Weights of a small mixture-of-experts language model, trained from scratch on English Wikipedia.
Size: 12 layers, width 160, vocabulary 7648, 23.2M parameters.
Experts: 40 experts in each of 12 layers, 128 squared ReLU neurons an expert.
Below are experts of layer 8 (counted from 0) of a mixture-of-experts language model. Rows are named router (the router's row for the expert), up (a neuron's input weights, with its number), down (a neuron's output weights, with its number) and show model dimensions 64-95. Each number is 128 + 24 x the weight over its row's rms, rounded and kept within 0 to 255. Numbers have three digits each.
After each expert's rows: "comes after" lists some tokens at least twice as common just before its tokens as in all text. This comes from a sample of Wikipedia text that the model never trained on. Tokens count by the router's weight.

# expert 35
router:155144179135111160154113167133103101146155081126129135138148085126164117168106106127144142127106
up23:168159162136117133136113158140130141156166141163112120157130107143099113161101174125167118115139
down23:154140138136139113132117104122146119191071125111117066102132118126120123127139156116095163155130
up24:095142142141112120157152148150113109131151124159130153089131107136091092162135142143131107114129
down24:181142157122085135111083110094074145155149104147139154124162155106102129102142130078139112126134
up25:145113121151136147129104116102128141134118140099161145149172144114117170124130120158158165132117
down25:088162141151197119103176131103122140114150129127148112166127177102135136098168103166136130124094
up26:131119124132142124178103118095139112163112145113118131142138125128179085161105145103147158105162
down26:130160128113119135079113142134147141129154119089129145149146164123128121159112136142157153167090
up27:171136129072155169119145157124143086143151094136171130164094172119126139146125160181152120153117
down27:162104137151166168115098108137137116133118153112124141128123140142132121116165131151127138122126
up28:102120121109127125170066126140162154157131150116143117117147074122145092085114123149139109161150
down28:125135108116195085128123122094122151107095167140120089113168119132128133109090147101143148131108
up29:156187172105139098111116123111129116137133129113098144121134120109121141114139117096129101119153
down29:129100154104094166112105121126122132109169118141105109148128151120122112156125147144146127147130
up30:164130149124151098108122153151116091098162135132163168118166144188124123162153103107127170133123
down30:120109148122145141128137079132170177115141085172117178135119142110060110112127143122163172155111
up31:107128100128124135093122121108134121121094131114148125142127126132154089127165143110168140107138
down31:138163136123120126135115115106094175128136144100104132133139117159148142120154162110104139099153
up32:110136105105180129130109096139134139148130126096100119120155119140120169140115122119141161161161
down32:081107149114157134125149113134141125126109166134098124125123156113133129076161127117117121147127
up33:083129115130180125142130086119131106123137102149112136168112168154132129125123109163152115128102
down33:165173131122117142084141168114175124141119091138177128136143159118111173132124156099154075107112
up34:150138113093136161163114112122141161128108117129127151148103145135087117136140092149108138109166
down34:093136118125124115108140149120129093103121178175136140118176109145149112136158172105095181147100
up35:176154137124096126172124147145088102123106109156143123170117156153154176157159099137120140103085
down35:112143145142109121143108130104090137110106146095125088126086132151109154098125121108099092115124
up36:135133126168081148105150126136153125128149104065105162082142138128143122150112107100177115112142
down36:150115123087135126116132131115114134120122120155121096123144076110123142123099150143181130185092
up37:129106159127106118117116145133123188152117110148144138127143123129094115171116127118120142164131
down37:089093116148098154135112132102165145145126127095171096085125159154150105124141142126140140134093
up38:168122125133103100112126135116125117140163133161108118068136149115161132118177138129164084138116
down38:126111131129150099113123127131130099143147129155127080113118104130160169093141106101155118146113
up39:119087126138147130173123134181133109118159118158129146123107187140077105100108086127140123126108
down39:141131131175119138131138154122170076108139147148116160116114130119133093146161141126148129162125
up40:107165149142096144131092153121069093152128140135142166119160112107124159174130128137077181121144
down40:140175131137137116175156131097120136117163151084139091101118137125126116097148105123121152126118
up41:145144132145138119123154144169212160095138145104129121166111138106116109138098125089137157115096
down41:155155089143091163068148118140151134161129133092117183127108115071113142087125148097139110150111
up42:184156164155148083138138139125098183124115155111103106104156131136129110096145124160093120163080
down42:140124121127112166114136104152086111155180156148114126113088107111144159106075116159118137142166
up43:111135175141093154080123157147128116090129141147125154129137073076132156129164113151166113113087
down43:125111131084125148159105128088187111130136172149130147178148147153113168087128107139136123155097
up44:107147117113136102142105137100096147124170099132147134129115160080114106099091155156143150166092
down44:169124146136150141121149140127136121140126124072164094171115113155120099112157140152093156154166
up45:110115114148108135155126147110080141131164136083104148123116138082138124158113124114083136111114
down45:139088136135112124085149168120145150119132121122122145139112160129115138111131114084071158112129
up46:114145084127153159115134153103143133149117148095089145102120115135099132153114145095121140144076
down46:105156115097115138114125099106145094137129150115085098109095132151091124120117111098134178133100
up47:123122119183107121125109126127123126068108098146166115131118133106154108181122136173111132127126
down47:100139151114100117097112100146120098167099076108143103104128114115127142172110132088130131096118
up48:143100109105133049105079117125161124120116104094110109099171133135165100102125153148149166130104
down48:091130127150197127130128131090167150167093122172116121113134124121152098137123106133131130122155
up49:110135115168117104101147127102134121152174141103185137121095134078156110123167101125128109146126
down49:131116075128139127144083152092100161163138142141153162106109127138139141138151126168110153116096
up50:115102172165131124086086129145101116125147127162122124149157132152145134124106108105129103127100
down50:152181066161133147130109077133138109143117096148155135085142126144112137109158134142124139090111
up51:192142119116057153151090127117126079127107106118145136148118123138107139134081132146136158122129
down51:098092122093114124126115090115145100145117171143122153139142147092110126123109110127108106142095
comes after: "°", " |", ":", "′", "0", " /"

# expert 25
router:155141113132096131136105172140099091153136106145131169169151122114166125149130095145153178116121
up23:098127110127108125128132134135120108145161109152098103114150120084127107130151111107102103101157
down23:137121146115133111120105141177169147124106135140084117127172171138115089119202141134138119082106
up24:117128125108111148107140106118087115096147111109123134141148088154148128077142115131145088153070
down24:073107129126102122118150148104102126149166123088120096163104111123118162103125119105139125090099
up25:159131113134134118122132160129119115127133154130111155140112146137138110153085105107106127140136
down25:098103161104132126115137078124150131140139136137096124080124172159160098149089111111141144118115
up26:137139158116103154115132115142095131128108063112135163161115148151153112153092131143138137124116
down26:179172114140122131171163138090110076147141154143127089137092100114152125101142098123123097147108
up27:117156088137121138163147168165056090113158128153145139188130148129177114099147136144137107119149
down27:128133140149105134088138154070099139133106142110129146195109100137141125150074106125134118111141
up28:116145117107150154123138128118143158118136142107138125148101106117104094097122121122099134124098
down28:123094099118112131096099092168126121103154110106154160140148099130163124118109189103154175109154
up29:138111115103157137144147096138144112196098127154083122164135098125139129099105133129173158125121
down29:131097138085124130158119120142118127111125142161154124111142129156107133151094127137098112177127
up30:199135098098109109153087142120151093125113113140136139135142116184144138099118134112150139179112
down30:074118147145109118146117143124133159104113091106092106149154118132157101126142112068120146141114
up31:114103115124141103114131141167153102092134120179127136159124135175168138172127125206145148123149
down31:153164104098147127150127070099127143127169170101132158109125137175112132106130098130124090132147
up32:116136143105078105144107125089141114163161101139143142126106120127137139167100140106112135114145
down32:152096142106102110121103097149153170143136135137150105115113161120085151131091107090106090118155
up33:158137178171082167185108167085090136141120127119143136090147134146114107160096173119109105110121
down33:128138196106113134168137153142140122118131133153138155148150092147122107128107112115121146120149
up34:095157105118134143139102154108154110110110146093113148107150140101154094119143177162120117097071
down34:102096075124168108102125141144138156134110113170135157145140140112091109148116103136140120140096
up35:079150151095089168131105163132132138118126090133143118110156109153182129172132137122134139155100
down35:103087139082112127164168125161111137129143158095095110130124131160103131153104127139127090169142
up36:122130115118130137114153130159095124139098133118120141170148159089145124097114137118092168113090
down36:116118070122122102134157131132133107107109152145107127163127100109095143104132135137136085115183
up37:149127116093125096115152086151125126188115156092178149166123134139126097138136154105153142105125
down37:111097130129111143095156123133107146128128149085139124137150127163113136120121108092126123126111
up38:144096111115146129183118121134158116146162119149129138149132138122151133141149112100126157134102
down38:091136123146148129089145094109131156138125120102165129162178138115140155109119138151114164103143
up39:105178119116110106108156100151131129107112095132139207146142123120126154201152146108151137062136
down39:138155136099143088155132172099141164163131162079151165088141118133145094163156104111149135119131
up40:091123138104113142169115157117084076109135115141139164116165155136101118121139113115153159155144
down40:126129117139105167139143117125089108159101160153088077144138120167168146108143160158157110131113
up41:111148146128125147088126160178167146101119107146143136149117137117140124095106093107137184091141
down41:139094086116129152094150151119167119098070117116125105093116102108089121155141151137093146118134
up42:162122127106116146125126168144144116166140142127156112115171124070156123115121110145175150149099
down42:121109136139116099107095125127145132135122105162164127145119169103117159144117157155133060126125
up43:152152143136096103147104112175134132134137123154093129115142112107150141164147137153107152123137
down43:133126128147110169111116123093154130147101095138106102163088125133116133135123124112129127101123
up44:144106153126100117137132129096187101157112111137136185112125099119105077139127090114134133128138
down44:108154091097086191117122148149151101159101135108091165111123099092136120137115128157114114115089
up45:133133098171139108139101120132121121111177143132130128126174126153158176147092108168132114150117
down45:100139197133148061176128104162137156135085105167131109165164132131158142096106150122093132140146
up46:109121154146118142157151122134116115134135157125145131148149102154141123112121094120071147133150
down46:136109106126099115126119108112171109114109144141086158152138120107097105059117140070134136155112
up47:138163138118156120156060119135146115140146107127171179113143145117175115114085150154122093088088
down47:098163118063127133127124138106119147043136072123085176130122114099153180108111115120157123141152
up48:114112152122176118176128131137146127097156105112079136144150140110131160085172081101128084144102
down48:134169140124178120147104174131118129115153118075165095131128150139139174158139131092098129152126
up49:089162115131081122087138093086136113131140117088141151140178167126123155117138140162130140139157
down49:117083159148181158117119149083131145103172125143131109137178144118139079145110107114153134141138
up50:143072154166103137100134155165110106127121102126133137084159096138117140131102111112144122146140
down50:141089104147086154150159143155136132146126180148113095111170140145124148134106084094130105150129
up51:181120128149090127141099143154112100127134135108145122148138130113114081104185107097131169088146
down51:139114131153148126129134095115106164112171138104106126158144115157137113093106132111117138179131
comes after: "|", " |", "-", " |\n", " Total", " Reg"

# expert 3
router:151152174150111165164095159156120090151152109142140163156152106114135116152125111144131149121112
up23:102115129135103123146148144128122092149154131153125137147129134195115093128136143137132159112183
down23:131147175073107111124117129124144131103137116148093143121166109147100092089124096122110093053148
up24:153093155133104146112163169151151194105152109096096161144132145138158111133127109112101166160106
down24:109086159103121076145133097144172109098119140143097128154122084133106126093160063135094150141116
up25:112139193133121127101161124166141119128125152109094127150112112108150133133165130151106082122120
down25:113119123104152150146113135168136114154118109133118120128079140106133141096115118163119101125125
up26:136110137145108127142127139183149112174084135127091168154116120125090118101098150132133119133085
down26:164109128175102105127157114084135169148144112093116114123139110103126135142078117112090094084157
up27:108143169125097056161135109114120074121164119127138152141110069113122132117138117136121151125146
down27:121139161106142129077177118165122133117128117148123130125120094089129139118117172145146148137130
up28:148134116113131121153130120110152166118124143143146112087151099127126122135119148143126177108074
down28:159117093130107126132127152112139139120133074147100124135099134139120151161132164096075127109141
up29:144170142177161131142128147119126081153119105162110139122109147117138143162139101139114140106166
down29:183061100109138108114114135106121114120111133131149090124104086145131136154143114164126115102115
up30:162097151095125136100087132147116138144140154090089147130106120134114128117133141112121151122125
down30:094128150153122129128146092120147122137147112060105164123147142153137141131124114140113166161109
up31:132113121154110149075145105090154153126099096137126136145178118094133145142108151140158109145105
down31:119114113133135132130128163151147163203160150135121136096138124113148078134111131103143117101121
up32:096134138159152172119148112135078081131084115128161096118127087152128117128135161136147177153113
down32:135126085164120149134127084112139152125131192145130098171122149116182111126138110149119154155111
up33:139139121188122161177177122118139159146124137103116159128137108122144124119133151118167151137123
down33:097131090150114122143172137105132153130161172089095098140120133145148138104075156120136122110132
up34:162096176107069117136120143134132139128107139085180123155107172116107121145106144149116118149163
down34:122104137111103141148166108121138100157111172118090182171138163132104106148136133123119127139138
up35:122134115145137129147120142100096131110162138121095104143103110136119113140156115149145126167126
down35:092143153128109162136134137132142114122172105122130180152115156122150163134106135097118145126127
up36:157116128126084107161134146137134087119138134128112132116112082139150106150130106082143106117131
down36:126139141143097094146133148145126113091114159149135111113106094122173152122152110109133135141137
up37:155132129132147074111177150131106147142123076095142168122157128119115117161095097192157093104104
down37:146187139130097156106117143117132140100116093122135144104119162136093121128107173163163100126115
up38:156108164122117160111109158109144105137123119123098136137148131137112162123160091126104170150101
down38:100101152132139114147139159084144196105159164158162108117105119155132121145161165140107114125145
up39:132115146150128136150150112119140085121131104140119182109189107127157134113117137161146151166078
down39:134111129168071120149127130074127123117106150099120136052152148104105097095150132172090134128144
up40:166149110137114120134110147135128133133115107098108180168128100107123128117103167141088114079102
down40:116097136101119090132146183140152109128180108111140134169168118162103122162131140114125140145172
up41:136082149107141136161128138104133130113116169136134119155128106134124143136174109147136106119139
down41:122156138143081053112149118121116139144133143112116136099101144144099139108140149121116155119102
up42:148124161097145103107152137127148145140124071138122104116115131164118131131183198120168118166121
down42:160097133137145120110139095126160128149096136143136155117108118130127115104142118101112119106133
up43:153167142169098143122118137143112129146088125133113099164140147106129096117152128115169138123115
down43:100127113105144141128157131151107134177167132104131140141129141127133132112113154132097104136107
up44:119132154153128143182128163166140113138168097130167123145104100094112119098138102183128105108155
down44:170101121143114129161137154133117170092109140136071130102134152089150098149164160168104109113132
up45:114125125127132140113141169139110122153121142142173143143158143115104143148096148120136075128161
down45:158158131127128140140123125106125106123093135181116086164159136134108184169094144119079155150174
up46:098147139123078121136113126115152166094125138086099098165151136165096160119101123130138105129127
down46:105119117108127163125157116114112151120132166096096125181121121161148144135135086145156114127146
up47:105139108139072159148132117137119127146117116137143140119114120109153131106089141111132118157155
down47:111157124144088072099136140145127144130133120086122104129131126104128171150164105122122138148165
up48:114121139142073143143147137121122128155086100136143131133124117102118127094150141167118128121104
down48:091134140119105125130161111136119148118133121118154134113158105151091170087113127149135128164119
up49:127115118105125146148133117148073060129116118144120116140112128123152139107107114153116135100120
down49:124124106141122118132128102029154136137127084130119137122144105114144146101159091120139115166147
up50:125118125112128130140067121111121048114161096122143143128124160100135164179093134117151135175106
down50:131126055133113106113140135147197146131086129147158132105103172138103089148127087119111128168101
up51:167175127108113145134115127135067154124144123088118108123124139133097152131167110159135149105129
down51:129147139155142124164149131111154110123144153102073120079125145138171098137107138120112141111119
comes after: ",", " is", " of", " as", " to", ")"

# expert 0
router:150155134165121146164110150145109102149146099140154141146180106111145089172114105123139146135096
up23:117129137160129153159116123107105139140119102122163136173124169122141099164123140159145164089109
down23:135135089097135102144144127129148130124142138109096143127154146083143131153095101123073095068150
up24:138091115111146086093094149180125155107145115139110130086192152129128172131149126129160091130126
down24:122150121149117170123119150096121121156172152115162100196050129106138117135078132082104078104123
up25:083120130145095154123116116164124155137118101155151122055093128143146115127123123111137128114163
down25:122133148137150175140164103122135130108119145133101121149106112135176108145133149170099138111113
up26:121106158135115135142178128142187145182121104135140165180141131099137129112132149144147157129091
down26:142099082103108125114154144157131184126120125135103136142141119130122126119149103119112131142041
up27:136158109148125143152150122171131104164120101138105121118101113152146171177116142139111145098118
down27:154140131147167140107146167137123104140120124119130095139118140168110109153167131116133123100170
up28:122104131132120120088128150076151135140119150116131152143089125110147127167128152132191153116110
down28:185148120121148141129159133123156124139136148125123132156122120152105107103097130137182183165117
up29:091121124129103155113164145102083098126149106168123150137174138118092143140137151132185105134123
down29:123120113148109131153108167088132103112130106132158129098143080158117152097108115147111105148114
up30:096134148133167140088135127095118102146090145140125133166149108134100133132155132122108143121135
down30:181118114133089123141129154208151094119199128165119123134121110131121111138133163090167132111138
up31:149164137137139114116169098139124101128095088140158115132073112109152104141087130103174140134135
down31:116156102125142139128167135084129181144135111117143121139153131145101136158116086129188125131131
up32:131124130126141115091141119150086104154148112125139127131124114116130125130123175124136150110133
down32:121141102125123163139130123102148177137143118128133169120134140095154136092092094141135091154124
up33:173102126165135088113157100136126101172140117130168118113126070137115118128151103138167132114127
down33:157116150128130081140131085108099122150152104069128086110115113132084163091154151149159155129127
up34:136087108141125132084121123128109151139109111149129145172089130101152134129116139094115098097080
down34:138150161144130127124116158173105076152116137125075127148094110148125179121159178176086112150173
up35:149100141119122138088155110107149086127131141198127129122164144118123114096131096102106124117168
down35:167117154074129118143134084099143105132065163150102116102155114131133149117150142145125084120107
up36:153119131137109139129095075113177116117168094124094140143138114157120145119131088157148116106149
down36:098161147083109096127121081109125126104167126129141175152119173125106148137151102142116134094138
up37:099161114146144125104116107141116149172134129140141077123158168163136157133122128146165107110159
down37:111135151136162115091113122129089129124113123175124139113136166150124121132066149115141143152088
up38:121129117127110148137139201099145103124110120126119125141142111105162095139152113118131122153131
down38:105142161138122147137141071139128118128155133104081133139143129127135165089087117158141124128164
up39:066116116109138151137112111133099107170128067106090185107114134149094112111152121123148105134102
down39:106088115164140146123115104120094117117101124130124107144110177124130146150097092100129138120151
up40:136152119121110090143109126149129166128112149077132131091154155178127094114101126146145146123157
down40:134129120102130157107126108108098118121114115119082121126130132112074104150123070129125124144129
up41:160141114131131137122129148130149100135160156141135127168123144120125141148152125075138105152124
down41:119115091131128124095118141129113125136127131146161159113134112147145128131118097133138143130170
up42:190121141188101129139101101134133111123117082117134142101128142124104105132134093119100112137095
down42:145131127148097130100123106123162119118123155121117146126121128129118151166130142122108132117111
up43:117118133125125165133108156097139130148144118151082112151140151100132083101128111135152109132098
down43:148104161117144117154155136128137114166125126142161154077123158127136099114116087137081121157106
up44:088160149139128111087135141104158098115113166121115095122154184123153105121128096151122124137138
down44:127137156129124125167128135112110136116130145144123146113148139151160135140161139065158157174146
up45:098135121115116114108132178119126175129135132151154100130104100114126150209142094150144106140137
down45:102183115127107121134142135122089138182125137151073103115107136166162118148170106161162076126126
up46:171127119074088134151139113133164145152176099138131135117161148125121115156147134139117127181140
down46:179137113133106185104112122137118115146128093102149140135133164130160120153124111089130125136134
up47:147187122110136131118078116122135171148104134103162119146108125098100098141157131105066074104125
down47:085176166121086126133087075141147125148180098167129123103132152188097107103094151125108120110119
up48:127092124145149138110110148123170122095161107158161123146119147170131109193111120121146166130111
down48:160159127109129151119115133171158150123086118116147162122148125111131097104136140098133144130099
up49:173139086158117126147135138143140154085118121131133094142136105088120112122146204144108086106077
down49:093142119156134164127123151136081104093083162109142180092150067153124117143115107079143095144185
up50:118113149102125167141146152124155124154127121156165127132155145115103108111143105102159130099123
down50:150069105147131158144144095144111117142130120113160142120147131134133141120102170110121154152132
up51:136119106147117119121092143157120101121125126143139177118125147111086171143118140131106189199092
down51:120109161097175116098148203143142144140134086123123160149093110135146137154122107150166108119097
comes after: " |\n", "|", ".\n\n", "2", "4", "0"

# expert 30
router:142149128126080147133101153157114107151138122131129144177166115110137105138137104150169165109112
up23:150122143163079123119062111153080114119125149107149113147125088178129130124146117124166147131151
down23:129103155112126178083102127142155133071118109105136133103109133104140091168132137105139106143138
up24:150137115108100151114089149134109114119145115132119155145160156110177144098105132137126105138130
down24:151094153147120113118105191126138081100140087145141097104150092127138130090111089126092157167151
up25:143121109122129064104099112184141115138133106161172117157107131127118171117137138112141143128150
down25:106094135135137175151094165040098110134163159143128183134116131142096122124131107112129103153146
up26:136119118130085105140119116123110106137175156137143100168134101104154146154111108110113106119104
down26:159103116135120103099123142110059177127112108124126118172132117097110117117123114117141142124154
up27:114120151156107156110106145127143148124131157124160114163112138104115114160115136145109101126120
down27:144149061133130129146113082103149140120174129093109187128150160149099140101138125156116146144163
up28:135105121123148171139114122118134133111121148150143108180114149146119109133095151113115083098169
down28:124200114086141112116153132149161164088099109167172101127121134108137124160110104113162106106145
up29:104116132122086141140134143114146169125106142186116158123165085145142145136138147136163110077125
down29:117147140129145104155121133120163135119133164126145093146108182149114107103129101102116113125114
up30:148143128097129102131134144135169147101143106124132125135146124155134102134087122126148114143130
down30:136115079101149080171124137134133126141133181124123135123154087127169097151146155129109085156155
up31:151140128131102127157102114137124123097143140131118102148152140127127114107141148132129139164132
down31:118159158172100139135118164116099112052116129120119120151119103138141146159154175189108103112195
up32:102136127115111084138111161095108099126081135103120135174140121076144116154196105111128151104110
down32:117108141101123141126129107151119109086058109092123125127123111139154132130118100145174132091142
up33:113170110100124168098135160119088048136133130140148120117140099115129116145126126162099176150117
down33:124127101143170192105131141163095127132140161168147106105144097146119110094173121153201162105169
up34:165126150146102100139114144135136125126111110086166166071148094095133119138101098115178155144152
down34:143123136138093128113147115171154150128154139151134137127158130123121139115088146141135095127163
up35:139149097143138166151129091101133101119120114097126110172151118122082121157129076137148144116098
down35:138141145107094137110093108126111126158130090127154140152169161151160167065125113100135178092148
up36:145132135105159107129134122131106067120134109123123144113133120166147141126138141134105138097161
down36:161096159092121132122159125120154112120142161112101114117147119085115127131102164139092120116131
up37:164098110094123117148116161148146141092128116159134088125135094146126120145141119149077148130125
down37:106145138163129079139124114092115145156124091194129104093097121107141129127152123135111124113124
up38:109125149105113113165144100147098149129137120161132127170173131145157101139124146114141115110147
down38:138160115102184141119111103101113125112132113103111125111114142135078121111144143161150118145134
up39:116136127092105107091117125151117157164123128113184163190149123132121107132137146104136115137131
down39:133128141171085095106103151105108142129121110136162177139154161134131147132134155102080166128157
up40:150137156117129152147127138071117117129185128131163156166112146145107112133150115162098190142112
down40:156154162117168109130103105115128130152096136125108127125131115125103144123059126108101144136124
up41:149085178123102104138097116158172146122106126145097158133076150118110096103134118105088123153104
down41:136127145100089095104125150115101180112143090112163114118108117180112122103151090128123129139102
up42:130142157179105127110180188126102137117132158122145111136143105144160089154102141124168170157127
down42:138182122083109119174145121127103134141140106103142113138128132128149091089114153153135116131118
up43:113136114116129154172156171155124103114127152106105134169070140104126152142168122104123117137131
down43:103148145157153135113126121095116146104139164112108088180159101136117147144139082133174131124084
up44:140139117111155102170123136154128161151121132159111113123141136145126111133100072126130134117106
down44:114178134140146122124130121137107175132110126089132153092114127122168098138094142131104119121128
up45:114111106156100131152150126164116105137155103165128200186158134085146143138113090107145140150157
down45:149116130101118126103085139130108115129115161085155117152177117118144149113118133099146152136110
up46:128140127127093175137139123145108131148074099114125138081147149172183134114155130100115117139140
down46:106099136127180148118099169123131156102113133132088112179169143092144131151156121164101116092110
up47:124143136154164136161094130160156123178154149164142117090142148117112082100129062134104159044102
down47:160138122148122179120130098132162189112127133081155134113102148162115109115106111091125123115107
up48:139104130127116177142118133121152125150193103142106099160095150125144170127122150079135134120120
down48:143153138151133153128111116130129130123129141180149132124108136150118095108154121156093109122142
up49:120153147137149124118129133132118160088151127141129130122101158082119155119132120092096109129135
down49:114076142132168118126140113102141108140118117145149174115130112130117142121165119077158107163142
up50:144134145114105108133117124134143129171107134149120165170116135130154157129130139126162096144153
down50:103124154124115158105145159158101115089146128093123085159129176159117135140115081145138126112155
up51:140130117096118103128129092145124158145090105139157156166107125153116131106125149183117165137091
down51:089107121164115144161142110079096156116115156092147155083150103091129157161173119147121142125109
comes after: " |\n", "%", ".\n\n", "\n", " %", "0"

# expert 22
router:149152175155111164161092153158121084154155108147137160154155105112135112155120108141130149120116
up23:150127113181149162126147198140156123160154131123128131167130088103119145102087182136151121151081
down23:105103139152103185164100167133177117143154098143109107121093158146132139132120083111117158135138
up24:146141089138107106136100112141111144154125133166130120138138113089170154163095099105123115096114
down24:147112131138149119117132156137122127119155142164140137128150147171090118157135176136138099138157
up25:109076113162123106200113129120108125142123126151108087158093111121161115111132126118180092126097
down25:118110135165167147139159111123145098110175154161151086145116093127132158093100144166115174158133
up26:183135160156156092129128140138129163114166149105131128108117148085121147079148130132197102146171
down26:117132125140132150070150161153124134124135138127109121101173136126116097113149171146128142050157
up27:123121159125138153148116143138110074131096111130137133105128129123113129148158116135068087134099
down27:103151120132144125137176136097138148170145120162133123118101084143143122081178143138144152109118
up28:150138128164122111128125124167087118144122133095111113117139156147121092140112111188140109115122
down28:106155104109131103164148142102145150144106099109152166127099131127129131102167168124106118151110
up29:126093135096128144117198108132136093163124162150136146119160172108164127124109096125127166127133
down29:118145175093115147097125085129131110110159147118120154154143173131092113141141122126094166079114
up30:141115126120125108130131110087148123091158140114095102170161054086127121158152113128089097103168
down30:094123160133140134097140064153109151146137144121104159115153132186127113081149143087107117147137
up31:123176184127106086163140130149130124099111139115111137065116134125126124195113141102107178152100
down31:099092141152098159161156145136112106144118141129148117166148161103107155125124148096098155104145
up32:101126146104113153180137116132113129153100102154154170108146121112133117121053120116112134114109
down32:157129145122156104128126156177084116132125127129083108133137156150085147115097140109136133130173
up33:136122154122138146145117137112126115142140089139115100138140137117137166167080123179141117135144
down33:096105135089146115122115153163110147130138147148115111115099149114122112128101175157183122163118
up34:147121131153146140144044149093101129124138106145123142136143137143088149146109141125156138106117
down34:101133149116143164131093150140127131092144123127081180176150198137114092161142141130170150165133
up35:188125115115126102131081152149116081168114128135110139145099128194139121120154103112221106169092
down35:161118149073086139135087100073172145137104110139135133115091126119123122112134142097156102110131
up36:144097120151117165098109071135177119118105131129147128128124092086139130163160121142158178054120
down36:155124126130149110127168116121120132103144140114150117166149142118138124138165154133151130125085
up37:128173165096159165156145112113160139188102161091131128129095138111101150129093105128140137175138
down37:159172151117099115132125124104160109164148117136128116105165136131087136122135114110143111150103
up38:121141122165122191146135136104147136145127112095125129131127141107125091079109133184147112122128
down38:126093122136187150135116112091136108161100135119086118085104126125124138099127152150108129098131
up39:147116143126147141117120148112166142170143105133117117152120066110148134134092110116136135132172
down39:128127146163097165119158149098176125119133123088110123165085101099137132130114139138094106138110
up40:123094140108167113119099121130123113146146088142156132145143130101179157134121116124114169150078
down40:115161098105135174172103127132125097134123138144117159158160098149151120127142101126110172132165
up41:151134118119138124157144112168119118145104112127170142167156142150129121148102159138108120102095
down41:104123152106145091136141067120119116099142159128089142119139119124104135120125115162159118096154
up42:102134120096132124153109098142138159141124159128127140131104112088142121116090109135154107122136
down42:144157127174139135123136141135116161137124117080124156134143135155120112153097150115165132111148
up43:124137161124060107116091152177137082188121120147156087150131128102106105125098131129148125104118
down43:149117143120141152088149170115152164083107175102114120128124144108140162151108113109128138115135
up44:124134122170138056109105086108129099127135143161160115117095124145127155138113159145132123099140
down44:145121177135144149131135163146153135128151094123143141176092111117132145145155106072113075142121
up45:123142103122134109163140136138113093131168154099137139120138151137156140151122111178128143087141
down45:096155116122094138084128116140099137146092137093099134127140137133165146154136167068107094126183
up46:116107172138077128154131122158135155127101106136126138122146117131126131125134125139168132140104
down46:195137091133091140144160098111129176075127118112141140114152155111117116141138131096088129137115
up47:159109147131119136129158154107095139110194148108119127115099110090111118133125128099134127118119
down47:140126125128144087164137121097128112106095151115093149155145113075147148103162139138129153142117
up48:113133125135129104117134131147087156102111125149125065137118159090112130118145110120108114149126
down48:106137114143106175141146114147127132125113106137087137092093135098142175091121101135116087121139
up49:112116164128098130141113118128177127129121094103111112127181127136142080125109088132132119067134
down49:129107131128137092135104142150107126152115099124185123135119125124123127130119123126133179145164
up50:164117154147092105133123134097095141111145172148136144122141142145128124117115133170128142108088
down50:125160138148123121087185095147128143135092153101087166095150166174106148152135106116125157171118
up51:085152118100096126154084132090092123159115095116111110126128140101138110100153138156101115151140
down51:091159176158131131126143128159105104152119135137154134092122095144127124096120134087127107156123
comes after: " |", " as", "0", "See", ")", "8"